{
  "n_experts": 128,
  "d_expert": 32,
  "d_shared_expert": 64,
  "moe_layers": [2, 3, 4, 5, 6, 7, 8, 9, 10, 11, 12, 13, 14, 15, 16, 17],
  "normalize_top_k": true,
  "routed_scale": 2.0,
  "balance_loss": 0.00617,
  "balance_bias": false,
  "lr_router": 0.00132,
  "vocab_size": 2048,
  "optimizer": "soap_variant",
  "learning_rate": 0.00694,
  "batch_tokens": 65536,
  "max_seq_len": 1024,
  "train_tokens": 389100000
}
Below are experts of layer 9 (counted from 0) of a mixture-of-experts language model. Rows are named router (the router's row for the expert), down (a neuron's output weights, with its number) and show model dimensions 96-127. Each number is 500 + 40 x the weight over its row's rms, rounded and kept within 0 to 999. Numbers have three digits each.
After each expert's rows: a language model's description of what the expert responds to. This comes from a sample of Wikipedia text that the model never trained on.

# expert 22
router:481525557504529513421538521518428440450462436472486505500442512493514459432498514464549516521500
down0:550549478469479483457506440493472520528519503477478494456548542429478502453516447500471525437545
down1:458554561513525497501519504485500498501519483419464465568478432517504479486514532447521490556536
down2:441516517572508483459474566531493486492486447427514458461482507505505523495458583553450531459507
down3:396429517458518510550497514512543495474445496492489511555479523433551473489547453484448458531529
down4:511478541512501514540494512518532445476551589517540491502552532487556553529564510471571503483549
down5:487528517499483489524458477469494528435520480548532520526437505502519437497401528465550447471414
down6:496485518529568456437527475487493429481468455509532514442488468525515495514433498555473511499554
down7:531463503524441588503469517500448442480473484507504458429500455473463434563457491476456514463539
down8:485536500550457491466554564505522524466473414603479499563604516485434438499495518515538474461447
down9:550485492406487482476499446512467466506465501478479549503503488515528461519485509453439493549489
down10:482501507401530471479573538575522530498461502436448539498554434509488470443480435468506436540452
down11:509465535457542526509589474505458535562464521498525478503447584486495500532492496456520494636491
Clause-ending commas

# expert 39
router:508536504465534410449451491499464538470484461461446489521560542508551543517471461478584470464546
down0:564474582574500527514527495546543491496521505424522502508556529427520498478539536509489557518496
down1:504496500499543583452503568464550499473457515416557461439464584505448586503516537427521499515512
down2:493472556516469518531543576425527581513553388489516524459495499518534494420501514502504487539475
down3:524490526507542530483516491533449531537490482541447468527429431462547434481475480479534512486475
down4:588513530488438460509478520526510429477489542511454534482488421553430504546501525503530512488601
down5:564543511496516473463551513452492513555547494425454464450553524549527474410498513502447487492511
down6:513514487481459418508464490537567469546462493468514516506539445482499573450513520467509477536515
down7:509477459566542514458518436553460559456535524506527542489476518530484467477494510485517499530490
down8:460460526462428542514485519478545474510488480356511596419468511453466466434546483504554467474528
down9:519494528502587564586501473465490475477504570514536445463518487516508551530525553459504510499570
down10:537514427511519582463495463473456404543438480476519515536425413563471440529399557572501456482524
down11:496497490473566523510534505454499501473424507500485519489510516523499480505522518566501517501525
Sentence boundaries and that

# expert 14
router:487528548540511528501469449565511514531541583436547488446457531459521534451558513462482548514541
down0:495522462516510550488498490511522499535512563429588499426548485586542523601529450529538476520483
down1:450518447501462479498507537492536521532456474484491586474523442516572494557502467473457464523515
down2:513601508519482460483499500537540523510590570488531472484489528462482537509559516553532496490514
down3:514495538540521516520439468515472502538543562476525497475508473489562428553542505431521425543511
down4:433503471546498485481463548460534467402563570478458491507484505491481517499510436554439523531473
down5:510473519438520464563560454531535451503419477470496509487508443502630477465511503510506444560477
down6:494502496514465464514484517503459517477503476509528464424452475574583498464518489511470501519514
down7:546566461399517517509456456510530487553469493489493481451458552418481447483465450416483535569560
down8:523437470480515413504405459460467462505504493533514482505453480501446457511465533492535489502467
down9:499499470464417566551546509595468531493554490541480556476518478480484499445555540455479395536498
down10:503562474494471496531503526476497506460437473529501429492447543496454473519535460513493541583541
down11:549534502483517471502512400513539499475494497650528483494511543478517497421483478504549556467523
Acronym capital letters

# expert 35
router:476491564566517542464452467524542494508495499534380514502541503483444522507523431529472532478494
down0:480461492511446514491482487532436502501561519488517460498454566549548551526545602456503486540475
down1:537508402445523516526560449486462463516524507501460495508472534502572478472516503464459467422502
down2:500452532498451469542447496603537509451527536426527407491504553530466512463511471484475500534467
down3:551541494513462543486491508481471457503397469524515574515435520500547481412490480502497517540493
down4:502475480464536482554512455461539483413529547494472549415491411529443492582582476517495457525568
down5:589519440480443462494430507521567506506434481496527567503522523551500493496468452540494402500520
down6:541519490496450513547425446409518552494556455560561396494488577427509540462445445510469528510539
down7:532525592489526545484531536508508487563465523486472516499479487455503499488505408448519442499535
down8:548530483556498461489546582479561553477479498455456498483536513437434429492505530468441509491566
down9:508560489611564555522461443534491465426508513492485525490489548538497507469443580445534460479490
down10:492425606533489474538502497505506515502552548458557501502532454534518445483519482524518466490478
down11:444408544492517565447481499536469535544563496504519448484567461457511489449532532506454500497452
Personal name pieces

# expert 9
router:518547562465569543517568498532479546498577473433509511453491509578540496471437520473550559448486
down0:512549517440485450477423473496490559556578527563646451508492508433494490452468459531537461454537
down1:489540544482518517512548424544497505523552555552462505454535538483483475560533506445447440600447
down2:493469581460538549446507479542492486510507409491454538504463502533534519499431519476495556529476
down3:522453508471546521485433436461534490514490460535537459517465509496495494522567463487523502593575
down4:423503481480507468497527496618511478468576477466463575453509480449476494531534491454463482505519
down5:612556471502526504484476418493470503512453516544577560523463456433516489479437508472466488474500
down6:514460448402553478527449431469471490431485487500508437435516542520556408480520559562566507400521
down7:544522471510500493438445486488448518497488495549435457467507441547490478580486562476470511515545
down8:450469552523509525396484421468437526462441574502486517484530463508531441538514480523457526467507
down9:547534473506529526531511504473525428576533516517549487553517421515516523405492538486438538499530
down10:527555441412480517447574484523455521480492517514550520525524543511536427481417499467485487571570
down11:495534615491521588476498483583521460440475527502555514446493546585480414508552509590542463454463
Year final digits

# expert 17
router:520534491503484497504485447528468528470525503442563482447453467460521519448536500450516565425492
down0:454517511498470507505510489601543465518542513530469485552461505494548500491523529475541486463453
down1:493504527546495527493498454556490476468432490450498471473412424525492517510514459478528511488508
down2:510556508518513471485434519524529522491449448503446525522440521561530519503543455454487531542444
down3:514543471510539529506531503510535499520483496475428486493512518513502543565496551484410434556529
down4:504504532536494539502491568442519442449519524455484430515458477498471473505444519594535475483556
down5:494485564498479553519481521516522491503522550495458506516525511478473423529536593471495545478490
down6:503521533478477487445543514495508488536466519429588567437505466529503490519475556540555505495463
down7:466468540445457538501580533503513500491456471564495518506506522471473519484455532451573561488472
down8:499458473494553538535468422493508510505555523502515512408424495457560521430583532476483533527497
down9:485553487517455489496447501463500486420572447513471516539431511483462476542529475550489454501513
down10:544523413529526503522496495499543494505452539523477519493505556515536431460520532485432483479469
down11:530534466464458568481492527525526518534418484480560489507488516511486562553460472565509496543417
Consonant pieces in names

# expert 10
router:527572527475576414515459463487475479578516565464571558491545530512506518542429459489513503504506
down0:556578544562541504522428494542545523462576548552536467551468529514476503491501549504459513432491
down1:488456407538518537487484480528537547527514487501519522511516564446514492519461522435543503459492
down2:496560480513435558555524548485504475544470450551522505442537446491520495449508516546519448526463
down3:465519531516470486458582506470536565494441516503441505450444523453419477449527516514525437451521
down4:526501487498439480475441474467449446545561488480637471478546506471541520444505520492527507531434
down5:458523482524538541528426469453473486473503489561478514546523395511427520530544490465472437487517
down6:490500499490532446535527411449476531543518450509440535452462491495521479475499460420506510477491
down7:497619513536511577532458518494513493475500527451546569461445501561471500551560512554539482460481
down8:531454511440572534580463557414474521505482586515537514474507500452482493516525474510467520511542
down9:520495497473501400487558490525537492435557471496484623422468485514474474488488521526549484481585
down10:481450412524490408514507503469515513463536500530587495498467537440524502486527546516489490398540
down11:557424507355508485465458465525508506504434521529514495556470527533462434489444480494452468561539
Verb stems, passive context

# expert 4
router:543531479514464527575515490538479520564497522479522517453504544480528483452436501469585433536476
down0:511469609557524530469570531539493564496466492433487498540450566519443519471554512475558509528507
down1:511485521483498518467572487500541452519440508419480533459548511426515505494541529460488466538504
down2:464463532547469493467461506441458423410509541430475472495458426465527454504519431525489553527441
down3:478458481537532499465536438419517453548529532511442470431494532547433504521579480517536503572531
down4:493518499461479499488498533525515500408523545465553495575503503421483491525493557401495503458477
down5:519461513505530471483444490555502501516426556525553505492468482518500573500488436563531494502540
down6:490576497559482510482441449535447477602520503512533480429559444495522476535460553533509503519513
down7:540536535526485474564521504520522514506567538509529450399494483520437475407492501512597537510475
down8:537527524508531557490436469474529477559579447483516474510461451513465508458492514533557526518480
down9:544525487526430496539489445524487501493515546464456547437506449478487553426480505521469531474521
down10:527580509405569461520453427493505528481459499465479534532509433435578472466497435463457427498403
down11:443454546430458524463500544537583494440555511492463497569553448535440468542431564491456555519499
Capital letters after lists

# expert 42
router:508506484473478548457558485582509525517529484434492464467510485495516480435533531512484514523567
down0:452536457481532423526485419444424453556420553520492538528510555447469575541530510507509421498551
down1:524533504491496498494543541469482578520498474593478515412537490509511511429439490509542486516604
down2:529466548469500542481544468553611550530494463541519531447546534480449520540490525427520457538523
down3:483505450436581507497524491500500502499432421461512392375460474472542429445499501461474476541481
down4:560550449511545522481531423479550519530517506446502450448535522484507490489499457485488510487598
down5:496550484461479569448508502513474554476495504485492548564439424505502410494436554446434430464469
down6:478524522511508441519448493505500487486534457603461486538418558518516442539493506470464493551392
down7:502551468464544510514533417498509515500519468471551561384467538558509457495538475430539595494531
down8:470506486522527496514509468495595429461434524512484520510487516562484485562454497491514500507415
down9:528535450455471471534494537495549458446486497494481449492473435454451498444493453520447560539598
down10:499531550554443579565557458490560522438523480450561524527547488552490464548571482591528599558504
down11:534471531547572507509550492539510456500499529462537546448509507525570462464480466505411513482509
Place and organization names

# expert 30
router:535521563511485476447523528591493561513490557450520558497547524487531529511534551472486456512520
down0:512526477496447509490490488467519517414484490491489421479541545533500439472510535492368413407425
down1:544478520460494514502464505439506514547482498532481462459547469542564500519539503503553492511518
down2:484478394497574444493481484504491415498504615452452477469556508466445426466467493431539471542548
down3:494575529496475542499525512491486605581511490524497456532523511440540496504468530481488451532499
down4:496423486571574552507490461541519517496509488488548529518530510537450433520508436508568469521533
down5:553525562504475526478510569525509461462556522486501554467428453461520529575504507436563501506521
down6:507485489445558507510541570568581530495468361549486528505604527497524470469473529507566506470517
down7:480528528499460537536524522537517461526586562509555483492479457558473531510512561412494518516442
down8:499527463453495513502586461522435520455444447501551554490474590562488449511492512530442538497506
down9:463433516519502539609508519555467536371498515444530531547425550409489475544476574556480407442503
down10:540475480552518448502495483545470453476460479469560484462519469484551478436534468539500489512497
down11:524507502488547512483463477624502486518522565498542519561509449459536451533506545504599452444475
Table cell pipes

# expert 27
router:503491534430417422580491529502478541436498513518517548515500471467542561478548497474480449497428
down0:536472390531502549499421473506420476537450550499520533457530457496517491461528521536492481455513
down1:571505485530527451505448513513446490459503511505545527485519461481480519515566484482508463482520
down2:632499503528464477461443635489504546417467496466584518529563379510532459506531493512548534512434
down3:502496561512492536564557504492556505557524534508533456529555499489511511451503491589482536458502
down4:579522513579539455459525446465468556507493521486434508411531483481477468513496515609498415502566
down5:512445460472502533539584487466464547417500470480426456527513436502495499567453489532541475514452
down6:555558543508526440504512441491485423449465529513477432505519484490566480504478431450470456449502
down7:566549536527487497495560464447576536455545480402486533548468499521481548503510492485468492520493
down8:600492498556473466483514444538467514474499533502503460521503563500539539520636536505528525444520
down9:500473460518461455461552472517449517497467511495428562489574492474529507530503475525490513526555
down10:551461527491522501492472484520458555552532505534499452511480588493499424469464482470437462545500
down11:545524512461579578499439484557452507477507502540518488498472566436502546577464486528463563576446
First consonant pieces

# expert 37
router:541504499524440554469504490557556497458504489504476497518448492505528558509534418531485557478498
down0:538574633515502491513511541515536489478520511476444425488509510530530548524494502512453468530530
down1:519519502575512473488482538451515509493519523445525515551535498496464492543440514485446478493519
down2:447476500461482450481479507515535524484467444505520478451412508539377504595569419514558450488491
down3:491531450506561456527560501539572545485478508520554531484427495532483525444507513524496427482419
down4:454462449532505534492530561455498470479522500525486528474489533598511533470475529466512485533491
down5:495426514546507380466478467373496507453529442505478461499515517458466487509443504455542441522461
down6:532529500486558485501434489476520521557473479516529499484496523444501525568448490442536453517511
down7:440541596496529525479464519476548538465542520496446508486476405467501549524479520555499517507473
down8:464461525529548506480480455478513478469498477507584429453488490501519474477520446440535521487524
down9:530454566529500567536479432559569491560502527528522474439511550520535505528546507483554494580508
down10:552547557500468464449452502520512484466496586429523488511466524465461495595546489523414497514489
down11:516523558484466499481522494475494525478479481503491418443505500467525436446528459551480553513510
Surname endings